Experts of a small language model.
Size: 8 layers, width 320, vocabulary 32768, 58.5M parameters.
Training: 340M tokens, 10370 steps.
Below are experts of layer 3 (counted from 0) of a mixture-of-experts language model. Rows are named gate (a neuron's input weights, with its number), up (a neuron's input weights, with its number) and show model dimensions 200-239. Each number is 200 + 30 x the weight over its row's rms, rounded and kept within 0 to 999.
Before each expert's rows: "gets" lists some tokens that make up at least twice as much of what it gets as of all text. This comes from a sample of Wikipedia text that the model never trained on. Tokens count by the router's weight.

# expert 25
gets: " |\n", "1", "2", "3", "n", "b"
gate0,237,263,216,171,200,221,215,257,230,186,173,225,165,174,202,173,232,184,196,206,235,214,194,191,212,199,243,187,218,179,196,266,204,223,167,203,192,198,186,248
up0,197,181,187,131,186,198,159,207,158,236,207,195,226,226,255,258,217,201,195,201,168,146,180,206,201,183,187,187,187,235,185,178,192,205,244,200,188,208,231,150
gate1,195,214,209,210,194,193,236,228,238,205,241,174,133,192,161,193,148,169,163,177,191,190,225,190,225,202,254,210,164,197,245,197,222,208,206,216,216,272,240,161
up1,147,149,266,158,217,152,165,199,198,212,222,202,284,188,219,176,233,194,178,175,218,265,139,199,213,194,164,194,251,173,176,217,188,222,178,143,188,166,132,180
gate2,150,205,235,219,228,189,243,220,197,163,222,201,165,201,228,163,154,158,216,219,206,246,227,202,217,217,223,239,213,188,212,248,156,172,175,176,176,210,196,188
up2,178,179,173,220,235,214,169,145,223,214,188,188,212,146,216,239,274,185,183,231,152,190,183,179,146,201,218,220,156,229,234,192,209,238,266,192,167,195,237,189
gate3,224,168,193,177,229,206,198,202,244,202,194,194,180,193,214,169,183,143,185,177,208,209,174,200,238,254,136,184,219,156,236,213,198,234,189,138,229,170,175,212
up3,190,286,183,193,238,192,231,213,180,182,104,217,185,207,187,141,243,205,196,187,181,199,259,194,180,230,190,170,186,193,133,148,275,210,248,163,206,164,197,181
gate4,203,207,258,206,204,204,266,226,218,196,224,229,157,148,195,246,217,252,244,238,126,222,271,211,166,179,244,150,212,204,195,185,195,165,163,170,205,244,208,172
up4,183,254,205,206,201,221,188,179,155,182,207,185,219,233,225,193,244,214,260,220,205,205,189,194,182,212,212,212,197,209,211,162,176,208,190,268,204,164,217,259
gate5,195,185,178,173,197,210,192,202,198,208,246,199,192,191,219,196,279,248,139,183,167,179,188,195,197,219,225,221,214,141,167,209,211,196,208,229,191,207,176,182
up5,191,171,209,183,242,197,194,209,223,143,193,180,199,180,231,193,205,148,185,244,213,214,201,188,166,219,234,219,188,175,152,189,214,246,249,201,167,162,226,245

# expert 70
gets: " (", "\n", " \"", "\"", "/", "–"
gate0,194,229,244,212,157,230,242,210,271,167,221,220,189,220,245,195,256,143,187,184,224,218,209,187,194,200,222,223,141,220,186,152,170,214,216,245,198,202,263,208
up0,184,185,191,148,200,183,176,182,143,222,194,240,218,204,232,134,149,147,208,224,169,229,203,217,202,171,221,192,198,239,181,206,236,173,193,226,181,212,134,205
gate1,207,184,198,247,218,117,196,180,188,190,189,174,193,175,163,217,191,180,215,187,207,219,254,165,237,195,216,178,120,210,177,206,168,209,144,206,203,174,195,176
up1,161,233,180,153,205,219,189,211,197,174,218,169,182,209,229,245,172,174,219,187,166,224,169,206,196,185,200,236,243,143,215,169,221,230,219,189,250,252,199,184
gate2,195,164,217,158,170,196,159,188,231,213,204,160,280,156,206,156,210,200,158,188,156,203,174,188,216,203,180,215,206,158,227,187,237,225,223,192,162,167,212,217
up2,204,180,257,181,215,192,209,165,207,190,244,206,162,149,165,159,209,212,152,190,188,213,191,226,224,215,228,216,204,139,166,200,204,248,176,198,176,182,248,244
gate3,177,182,170,114,246,190,258,142,174,216,231,198,180,176,176,189,193,189,172,232,196,157,231,182,228,235,237,212,207,187,223,259,182,174,182,135,210,194,176,226
up3,174,231,212,208,183,172,141,190,167,238,259,261,220,193,246,191,116,175,199,223,207,204,189,221,213,215,200,213,205,205,198,209,182,165,173,216,200,176,170,203
gate4,239,235,167,217,158,145,197,223,208,203,219,199,276,210,224,175,190,166,189,180,258,255,212,217,212,178,246,231,202,251,133,205,211,228,173,221,227,225,183,222
up4,239,161,170,175,222,153,141,199,183,195,201,191,217,151,228,186,169,188,172,255,271,205,171,199,201,165,226,181,213,209,196,183,153,267,165,243,273,181,235,197
gate5,175,224,178,220,204,162,203,193,214,189,216,133,192,197,198,181,197,201,194,187,172,206,264,184,200,235,212,219,148,246,197,240,210,205,215,191,209,203,205,205
up5,153,154,173,153,209,206,213,229,193,174,152,185,233,207,202,202,143,205,154,223,220,145,157,210,197,160,269,159,249,256,189,223,225,183,232,220,171,152,228,209

# expert 29
gets: " \"", " (", " —", " -", "/", " The"
gate0,221,219,228,213,170,178,226,200,208,219,221,232,230,175,224,227,172,183,169,186,212,190,159,207,201,184,206,158,188,218,187,205,201,246,155,199,186,232,205,219
up0,203,201,156,226,196,229,199,171,168,188,190,283,196,197,196,177,243,159,208,181,147,172,197,149,157,226,170,224,250,204,189,207,207,229,172,212,186,238,154,216
gate1,217,174,167,165,200,158,253,176,178,259,231,171,216,198,187,208,255,193,245,181,199,217,193,148,179,225,220,209,195,167,185,265,165,206,145,227,226,240,228,225
up1,194,146,149,152,160,225,202,219,234,210,187,199,232,197,230,178,189,215,203,190,130,169,162,162,225,128,205,261,224,222,166,242,175,177,192,172,246,208,196,227
gate2,136,221,168,171,211,176,196,177,241,190,224,177,220,218,241,239,223,149,194,203,221,189,210,233,210,178,162,210,174,216,200,206,218,214,173,214,229,244,201,232
up2,167,228,237,128,236,236,221,227,230,208,228,160,231,234,197,241,180,198,171,140,201,247,210,191,159,184,227,152,206,173,202,199,168,175,217,195,195,177,203,190
gate3,209,237,151,241,257,157,204,193,189,210,215,183,209,204,191,214,250,244,155,216,207,191,214,230,182,258,179,207,156,247,246,223,199,202,114,197,211,196,182,181
up3,225,164,228,238,212,151,205,198,193,217,192,176,214,236,215,153,199,224,171,136,259,174,216,202,222,196,207,209,155,255,229,200,172,197,190,187,158,205,221,204
gate4,252,262,214,203,217,226,180,198,171,201,269,177,212,181,228,200,203,172,167,249,195,179,235,165,154,172,222,194,196,229,189,252,239,171,164,185,238,164,220,191
up4,241,186,203,199,220,233,210,217,210,192,266,213,235,190,195,202,219,184,187,216,202,187,253,170,192,209,205,184,178,219,240,247,227,166,154,176,200,172,218,205
gate5,262,135,162,233,147,251,225,248,215,164,202,163,242,174,213,221,226,226,153,177,206,229,207,201,218,224,175,265,191,226,209,232,208,231,205,194,239,238,132,215
up5,217,164,166,213,147,219,178,237,267,187,252,167,245,198,181,252,233,162,147,177,177,208,204,199,158,226,181,187,171,194,229,195,198,233,181,247,185,204,172,196

# expert 71
gets: " ", "1", "9", "2", "0", ","
gate0,193,186,239,227,152,234,157,155,211,184,285,196,212,170,207,182,164,231,188,154,255,207,251,213,233,194,223,159,232,208,211,264,163,184,171,177,185,211,195,171
up0,220,141,198,189,230,141,200,205,169,177,148,193,181,229,158,161,214,230,262,217,157,189,234,200,246,189,159,246,179,226,176,216,197,204,233,229,214,173,188,257
gate1,203,190,236,235,252,215,192,157,196,196,253,182,180,211,168,210,193,179,142,156,175,271,270,197,188,225,186,185,168,192,186,162,204,208,210,219,209,200,159,165
up1,199,171,221,154,191,224,216,217,231,177,181,214,233,139,200,172,210,176,213,205,177,132,122,174,176,191,210,192,266,208,168,208,196,213,208,158,249,193,182,191
gate2,214,163,195,208,206,239,258,141,158,170,198,219,129,221,171,225,162,194,219,150,179,201,279,195,201,171,214,182,172,195,212,228,197,205,144,178,207,226,219,235
up2,203,155,176,193,162,232,227,140,199,164,180,239,205,221,166,198,178,212,187,149,219,168,225,220,207,200,154,185,189,186,236,213,176,182,147,193,190,199,207,226
gate3,199,225,204,207,185,214,187,229,223,209,132,205,170,226,163,198,221,185,219,259,229,188,257,205,163,221,156,223,214,198,176,189,153,176,206,219,193,228,179,222
up3,175,254,217,198,193,219,200,216,245,198,204,183,216,233,174,202,237,237,244,253,177,145,244,171,160,208,196,199,198,191,162,174,157,193,236,194,155,241,182,220
gate4,190,225,166,198,165,188,184,208,239,170,264,209,195,246,248,175,199,172,167,171,181,222,188,189,244,228,207,178,195,170,218,160,216,193,239,209,184,238,168,160
up4,168,157,200,132,186,202,195,192,184,170,159,206,214,209,166,253,175,179,244,214,187,190,202,161,203,227,174,188,197,197,247,175,200,217,228,168,154,154,168,207
gate5,131,191,212,197,182,225,198,186,199,277,177,245,206,195,203,200,225,210,210,218,165,222,169,186,194,195,235,263,206,200,198,232,240,234,208,160,176,217,117,177
up5,237,190,194,226,196,205,198,196,202,182,207,147,177,204,201,180,196,207,192,210,222,257,198,229,193,146,162,166,180,202,175,192,141,164,185,209,248,187,264,215

# expert 0
gets: "2", "1", "0", "3", "7", " ("
gate0,215,241,225,201,181,210,235,211,219,192,156,202,155,234,190,158,207,237,175,232,169,232,197,270,203,153,184,202,190,199,213,206,204,224,206,131,206,181,223,216
up0,185,124,165,189,156,199,185,199,192,213,196,180,193,147,183,265,173,230,157,162,203,119,219,132,231,258,236,211,198,168,196,172,217,170,197,212,207,245,176,215
gate1,153,185,203,124,182,183,199,207,221,207,245,220,237,208,256,154,264,202,199,200,184,203,137,183,210,209,159,201,236,237,167,215,156,238,186,209,193,257,214,264
up1,210,247,199,181,149,187,187,177,236,242,224,233,173,172,213,173,207,195,242,220,228,208,134,212,275,243,190,173,183,243,160,205,185,207,200,179,189,199,224,197
gate2,232,209,211,214,239,219,183,238,207,199,182,236,195,213,207,175,234,158,185,179,194,179,235,256,208,271,155,192,202,176,165,193,229,212,224,217,199,272,270,220
up2,203,234,156,147,201,200,206,246,208,226,194,201,181,215,207,158,237,184,206,239,210,221,176,229,208,185,264,163,218,252,232,165,261,231,187,208,195,217,213,232
gate3,191,188,202,237,247,207,217,233,209,193,190,219,194,187,218,137,220,191,216,214,231,223,193,235,167,255,152,211,190,205,185,212,187,197,187,186,174,206,146,178
up3,221,205,211,238,201,200,221,244,243,164,176,243,162,214,210,157,160,155,225,206,212,186,174,249,154,191,184,166,218,170,194,242,201,160,220,197,157,163,207,217
gate4,183,185,211,182,212,257,211,180,197,145,140,207,198,207,253,224,212,194,211,226,218,212,189,204,196,176,193,194,186,223,216,203,246,246,197,224,217,234,259,184
up4,235,222,196,212,180,219,219,221,165,243,252,184,180,178,166,209,184,202,145,201,152,241,238,207,206,233,244,150,222,192,183,191,197,187,197,146,173,205,148,184
gate5,194,187,146,212,219,235,221,226,210,184,226,295,163,211,172,205,215,213,179,208,189,212,189,207,185,211,156,161,197,168,175,239,175,155,195,164,165,226,234,201
up5,160,196,241,277,219,216,211,212,165,201,175,193,221,219,229,169,202,195,175,188,208,204,173,205,236,187,156,217,216,181,220,182,221,234,211,220,186,202,177,180

# expert 42
gets: "2", "7", "8", "4", "0", "9"
gate0,173,231,213,217,199,180,199,186,207,173,253,193,188,214,180,197,178,207,197,177,196,258,175,167,204,220,211,150,230,170,211,267,201,243,203,217,128,240,221,159
up0,252,200,180,210,188,184,227,245,209,170,206,208,294,178,204,147,207,192,207,208,178,146,239,208,203,199,204,209,170,245,218,182,183,145,223,254,247,219,214,151
gate1,208,194,210,260,193,223,185,265,209,196,215,188,179,221,235,136,202,172,208,177,157,195,231,160,169,177,244,214,193,170,209,164,177,146,190,270,163,176,216,202
up1,203,202,199,260,198,203,196,208,224,221,228,194,145,175,202,214,224,184,239,163,163,154,166,236,183,218,202,209,187,166,266,150,198,166,199,168,182,210,184,178
gate2,204,243,199,157,195,174,196,233,176,207,235,194,199,181,179,210,206,231,188,158,134,293,203,195,191,202,157,207,156,215,163,195,250,205,197,172,161,230,191,184
up2,235,194,231,183,252,172,175,242,160,149,205,255,209,182,209,173,237,171,160,176,196,221,203,204,185,193,206,204,160,210,240,203,249,175,219,176,183,269,201,187
gate3,230,179,166,204,205,209,186,149,262,199,216,216,205,192,199,242,198,309,208,215,210,224,142,176,163,208,174,165,139,188,159,240,247,214,201,139,221,179,185,224
up3,144,217,200,108,216,200,252,183,187,240,159,247,196,169,239,130,186,135,229,196,211,235,204,160,266,215,173,207,221,227,241,186,174,140,193,273,229,205,295,199
gate4,198,208,251,193,194,214,205,203,215,158,170,216,198,213,182,193,200,194,172,234,224,222,225,232,238,121,147,220,232,218,225,217,147,160,301,178,201,205,217,249
up4,204,153,207,155,210,199,194,205,212,212,215,230,167,236,227,162,243,260,200,200,190,225,255,238,190,187,199,223,184,204,189,241,211,259,242,183,205,231,197,240
gate5,201,194,193,255,185,129,216,176,162,204,179,248,222,198,157,153,218,165,159,180,205,186,199,155,198,250,185,197,203,196,187,207,255,213,203,244,228,214,182,221
up5,151,202,206,126,186,191,214,216,194,172,258,155,144,238,228,245,176,202,223,258,193,205,187,238,189,165,159,259,205,193,184,221,178,168,244,198,159,148,218,192

# expert 49
gets: " ", " $", " No", " Apps", " +", " more"
gate0,156,176,144,182,167,187,183,209,176,164,201,149,186,171,202,179,222,155,177,151,240,183,188,170,242,222,139,157,253,233,184,151,200,186,201,207,214,213,190,204
up0,229,203,257,185,218,221,204,197,222,245,225,257,202,234,204,214,190,266,240,228,164,222,225,214,164,179,250,252,160,153,214,202,176,233,168,205,148,217,206,238
gate1,194,215,168,131,186,219,235,212,200,196,186,191,192,230,205,153,223,192,206,202,183,158,142,193,215,129,232,213,132,200,215,201,223,169,214,205,249,251,276,188
up1,172,230,194,215,224,182,206,219,203,206,227,179,209,163,179,159,227,170,195,166,228,199,160,230,213,197,228,204,224,199,203,197,195,160,210,211,217,187,229,196
gate2,200,181,158,220,257,178,158,199,260,213,199,254,241,199,157,200,248,159,191,207,202,129,194,193,229,194,195,187,127,174,227,162,190,184,205,185,239,173,170,201
up2,187,189,249,203,227,266,255,224,209,240,222,211,215,160,242,234,220,129,212,209,201,146,210,227,201,247,229,177,177,171,196,243,269,233,200,201,180,176,250,221
gate3,221,216,161,176,161,175,193,201,224,190,211,173,208,173,215,221,197,188,198,201,184,204,187,201,226,267,172,171,214,190,213,197,240,229,188,271,201,227,207,203
up3,167,183,252,185,238,226,197,214,142,179,214,225,236,191,209,189,191,229,176,212,189,232,194,191,204,159,239,188,196,203,167,189,221,195,172,123,223,176,212,220
gate4,201,203,226,227,215,207,220,179,233,181,204,205,220,207,177,172,203,191,225,136,233,184,210,220,211,195,159,189,251,214,184,225,232,140,191,259,181,181,176,204
up4,196,179,227,163,208,238,175,207,160,225,232,194,183,212,203,184,183,116,159,218,153,181,264,147,208,240,165,199,210,159,199,210,197,208,199,192,176,187,237,238
gate5,230,228,218,173,185,296,168,228,243,188,221,188,184,171,221,221,155,228,171,160,131,201,189,146,177,211,260,239,211,198,234,171,224,215,224,155,259,219,196,158
up5,234,274,198,179,161,270,153,207,246,198,229,224,217,188,193,210,147,208,186,141,164,229,182,157,158,178,237,246,194,194,227,140,217,232,156,158,257,224,191,170

# expert 5
gets: "0", "5", "6", "4", "3", "7"
gate0,184,198,181,170,211,207,168,148,218,200,217,171,194,206,240,184,222,289,175,238,212,201,230,156,192,154,201,140,237,218,238,195,230,175,239,221,170,92,191,200
up0,269,216,209,166,236,203,197,199,174,177,216,209,221,216,240,206,179,137,221,134,114,191,180,181,188,252,187,255,195,135,195,142,139,242,218,184,186,269,203,187
gate1,183,186,221,166,170,226,213,213,197,148,216,192,204,195,200,207,212,175,182,259,236,211,199,241,225,175,212,173,234,220,193,230,134,203,198,238,235,148,208,208
up1,156,208,143,218,185,215,223,220,218,190,141,207,219,201,212,177,202,185,177,214,170,185,225,166,205,238,214,174,193,147,240,172,230,216,166,200,170,197,183,128
gate2,153,258,239,179,219,176,215,172,209,210,244,168,204,148,182,246,224,168,220,177,168,150,206,167,229,203,196,208,234,195,252,156,204,193,158,183,188,262,213,252
up2,176,250,190,211,212,192,170,174,212,237,195,186,213,210,163,244,159,176,201,248,226,227,198,198,202,247,256,202,192,144,246,150,200,161,147,158,203,261,242,242
gate3,254,204,198,192,195,157,187,173,170,186,210,209,255,197,236,185,228,186,219,180,169,247,212,186,204,227,239,215,219,159,173,220,239,252,184,204,176,256,176,183
up3,190,169,192,244,234,189,228,198,212,161,222,233,228,169,203,216,257,209,207,170,175,197,239,242,163,289,181,220,169,186,241,130,241,226,227,173,211,157,200,185
gate4,180,261,222,215,181,159,180,229,193,220,213,210,239,235,157,209,227,217,124,219,223,206,211,207,219,170,217,220,188,252,171,149,190,205,209,169,207,288,196,233
up4,242,243,169,201,196,229,181,169,176,186,217,193,158,169,220,207,201,154,214,152,214,237,202,221,224,224,181,181,178,185,248,225,228,198,193,223,210,204,216,176
gate5,152,214,141,214,141,226,192,181,212,221,146,218,167,218,148,256,217,130,159,224,170,149,214,190,195,228,188,185,171,226,236,218,137,185,199,252,176,227,193,249
up5,167,243,182,205,222,246,219,228,217,215,197,210,158,137,212,207,248,207,178,202,159,214,221,174,214,137,234,155,216,149,193,222,210,202,187,155,197,218,225,220

# expert 65
gets: " He", " he", ".", " she", "9", ")\n"
gate0,161,179,150,186,218,167,220,182,132,181,158,238,206,150,226,165,264,220,207,133,191,204,228,220,201,213,167,210,236,205,155,207,135,154,217,130,221,245,160,147
up0,153,179,219,192,262,170,210,172,198,203,172,240,202,223,244,200,266,174,257,168,157,282,184,158,197,251,180,188,230,214,182,194,208,211,216,204,175,201,205,224
gate1,210,219,189,203,189,167,152,219,200,202,149,203,197,172,201,178,180,158,188,148,220,201,157,175,273,212,174,244,236,198,183,193,229,166,157,190,170,225,236,280
up1,204,185,183,177,200,183,129,198,255,138,201,217,200,208,213,201,198,209,238,200,194,159,213,169,200,184,221,193,250,192,205,203,247,191,138,204,180,148,216,248
gate2,159,200,217,146,249,237,187,241,211,169,180,262,242,272,229,271,138,226,225,188,165,173,182,182,181,219,181,203,181,135,182,210,214,192,182,235,192,139,196,238
up2,232,180,206,172,184,199,170,168,222,207,208,151,208,211,231,194,187,278,184,218,229,204,196,249,207,215,210,185,237,225,219,185,185,253,204,182,185,246,241,169
gate3,213,164,182,216,187,202,181,240,230,200,170,204,165,155,216,169,208,166,194,218,219,227,188,184,188,236,199,194,268,225,184,201,145,161,174,229,215,230,203,227
up3,194,247,209,151,248,185,230,256,191,202,256,186,215,204,167,191,191,182,259,169,211,164,227,205,215,204,216,198,148,178,245,276,239,265,199,137,228,187,234,198
gate4,199,227,188,220,219,244,251,241,218,217,206,233,170,137,249,205,110,191,222,209,203,203,235,193,218,197,209,196,170,142,214,180,218,182,176,217,191,218,186,224
up4,223,201,210,136,227,240,230,188,213,220,208,205,217,207,184,146,184,233,199,233,200,206,187,203,203,153,183,185,208,134,222,176,210,175,242,228,158,169,169,167
gate5,221,214,187,199,178,180,183,178,253,198,161,261,252,140,220,225,219,197,169,231,147,214,153,168,222,174,280,239,224,223,121,204,205,160,150,188,158,236,143,184
up5,187,209,215,203,198,239,152,221,179,171,219,134,205,217,194,207,217,203,195,160,242,158,210,222,137,210,139,199,161,238,258,179,217,247,212,170,224,150,210,237

# expert 30
gets: ".", ".\n\n", " that", ",", " which", " The"
gate0,196,165,198,186,181,152,240,193,225,212,195,218,174,183,191,186,253,221,196,206,187,186,261,144,201,267,198,134,164,254,166,198,205,243,200,207,231,173,177,149
up0,235,197,169,197,214,203,164,260,196,237,193,181,188,195,209,198,124,187,199,179,228,245,175,279,207,148,214,206,240,157,221,196,178,139,212,220,180,208,222,235
gate1,223,271,233,207,176,213,245,248,202,251,192,248,260,233,214,156,217,204,169,224,182,186,218,209,147,272,189,194,256,208,216,175,162,174,173,231,194,241,189,203
up1,247,152,186,174,222,185,192,133,208,176,171,200,194,167,203,225,207,169,232,192,250,167,162,174,211,163,204,216,239,218,260,207,192,161,235,174,242,184,210,175
gate2,204,177,209,211,133,151,213,176,213,220,228,272,187,206,190,196,218,201,216,234,191,190,192,204,264,163,119,227,149,196,172,202,158,177,192,138,221,190,153,191
up2,185,189,190,212,171,160,175,199,208,204,110,224,216,194,179,208,235,181,151,186,194,241,258,172,219,170,209,191,205,188,185,154,189,185,178,136,195,192,176,191
gate3,203,194,198,180,228,198,203,265,194,211,175,223,250,153,148,202,175,236,234,261,203,188,195,180,198,162,237,188,225,143,196,223,183,214,212,207,126,223,194,212
up3,217,178,193,251,186,197,215,140,196,224,214,172,172,248,235,182,203,153,184,158,182,232,210,210,178,219,203,190,169,212,185,155,220,200,170,238,252,159,237,156
gate4,173,190,189,219,191,160,191,312,190,211,236,231,252,187,158,151,157,167,191,186,222,195,224,168,208,239,231,174,224,202,210,239,202,220,215,186,225,224,186,187
up4,199,194,192,234,162,175,228,225,204,208,175,192,195,203,205,208,196,233,248,192,105,201,181,217,215,196,202,235,196,245,214,177,239,222,190,174,164,176,210,209
gate5,194,222,156,167,220,201,214,217,186,189,260,242,188,201,234,157,162,208,142,249,167,256,226,239,209,200,177,196,236,217,179,182,191,192,220,191,183,174,203,220
up5,217,223,156,203,176,190,222,211,245,171,258,233,218,190,238,194,200,161,151,215,197,203,184,144,241,213,245,237,193,145,214,165,191,217,178,198,200,194,196,246

# expert 2
gets: "2", "1", "0", "6", "7", "5"
gate0,215,196,133,188,187,159,170,215,206,257,232,211,139,223,272,167,180,190,202,189,197,180,210,202,209,243,197,192,240,231,217,215,155,202,215,251,213,173,212,250
up0,202,224,214,183,204,209,219,202,161,147,208,208,212,200,215,205,216,202,206,192,206,210,212,233,177,178,201,255,148,173,188,165,197,185,200,188,177,198,165,176
gate1,216,145,220,196,246,215,216,203,244,208,197,224,214,207,215,185,213,239,223,199,219,198,207,246,190,175,181,170,174,233,181,203,189,190,161,187,215,170,188,196
up1,187,236,175,198,199,180,182,209,130,198,177,180,162,221,155,209,229,239,208,200,188,194,183,170,169,221,201,195,172,183,231,172,225,172,203,193,200,213,120,139
gate2,190,248,187,175,160,213,207,181,198,253,203,264,217,219,250,199,191,205,172,222,193,186,180,142,219,179,227,231,173,226,211,235,230,178,142,168,160,125,150,119
up2,178,182,222,178,222,150,224,231,196,211,179,198,217,214,182,211,222,204,220,168,212,223,210,240,256,180,129,218,233,190,204,164,197,180,203,208,159,254,162,248
gate3,270,176,177,213,224,184,205,237,239,209,200,230,191,159,163,271,189,231,174,205,162,204,176,234,234,188,158,228,163,248,235,232,232,203,179,156,189,234,224,188
up3,245,148,200,225,175,203,224,205,230,207,157,212,182,155,210,211,222,198,188,195,220,216,208,221,224,231,206,210,221,234,181,239,222,218,197,183,180,162,208,208
gate4,206,139,229,224,184,185,187,206,255,182,193,226,232,184,215,235,191,237,216,243,210,222,291,190,187,226,191,247,194,179,117,182,243,162,210,262,143,213,241,208
up4,187,247,228,185,191,218,221,199,155,227,221,153,172,199,159,201,230,197,197,157,200,195,207,200,214,151,205,194,227,193,259,199,148,269,189,213,234,232,146,186
gate5,192,184,168,271,207,241,259,198,246,193,172,197,215,252,187,242,183,242,149,249,178,195,192,168,212,230,197,239,218,166,185,242,185,181,175,193,173,160,183,189
up5,162,205,152,200,216,244,244,206,221,242,190,224,238,237,190,226,162,204,181,239,171,149,187,193,153,244,215,195,199,184,170,265,186,174,185,186,199,176,185,187

# expert 67
gets: " ", "1", "2", " (", "born", "\n\n"
gate0,217,138,183,222,237,180,200,235,203,215,165,176,220,231,232,226,236,228,201,259,217,209,250,253,196,163,171,161,255,224,198,206,192,238,214,260,201,149,212,200
up0,184,219,245,184,143,217,206,195,221,157,170,191,217,200,200,174,209,157,200,170,138,180,144,152,222,257,223,214,181,240,182,229,193,165,212,213,217,258,220,232
gate1,198,179,221,184,192,182,201,227,190,182,219,177,200,236,218,217,205,182,163,239,198,180,177,172,187,193,152,185,220,157,156,219,200,174,164,228,238,188,225,194
up1,189,182,181,166,203,218,219,180,177,189,274,173,169,256,213,219,197,197,182,262,233,229,208,200,212,209,184,202,191,172,198,259,218,196,165,214,166,200,208,228
gate2,225,182,177,191,187,204,229,198,262,171,158,172,256,175,186,207,231,239,137,202,183,214,162,201,252,259,186,209,190,181,216,175,218,214,221,260,235,236,215,184
up2,159,180,191,124,216,210,238,197,189,181,193,193,194,213,184,194,183,233,211,206,233,241,185,202,229,241,174,186,201,178,212,204,211,205,240,187,195,195,220,228
gate3,221,201,179,154,209,207,207,171,273,188,237,195,174,222,211,143,294,221,156,154,150,162,217,199,142,139,185,161,179,162,230,201,232,191,232,189,162,213,212,193
up3,188,213,221,245,223,146,164,163,197,187,249,214,218,210,203,189,232,147,152,153,130,241,181,208,220,192,210,159,231,215,224,160,183,247,181,175,214,171,150,194
gate4,229,204,193,197,236,179,138,152,203,216,214,187,205,215,233,247,178,188,154,243,267,186,176,197,195,183,197,154,166,192,159,218,214,188,168,216,189,174,174,207
up4,232,223,190,175,175,174,222,201,268,150,182,222,192,217,163,160,228,213,214,178,152,216,219,206,225,204,139,267,200,214,233,173,160,190,205,272,216,198,195,189
gate5,231,265,177,175,210,178,239,187,242,175,167,206,206,229,231,239,148,217,206,194,252,216,213,153,185,230,217,198,218,201,164,215,281,173,135,209,221,202,176,213
up5,265,179,165,179,143,169,225,165,225,215,160,227,169,220,209,290,223,176,247,166,190,213,237,216,164,226,139,200,196,244,207,201,198,116,150,182,259,190,197,230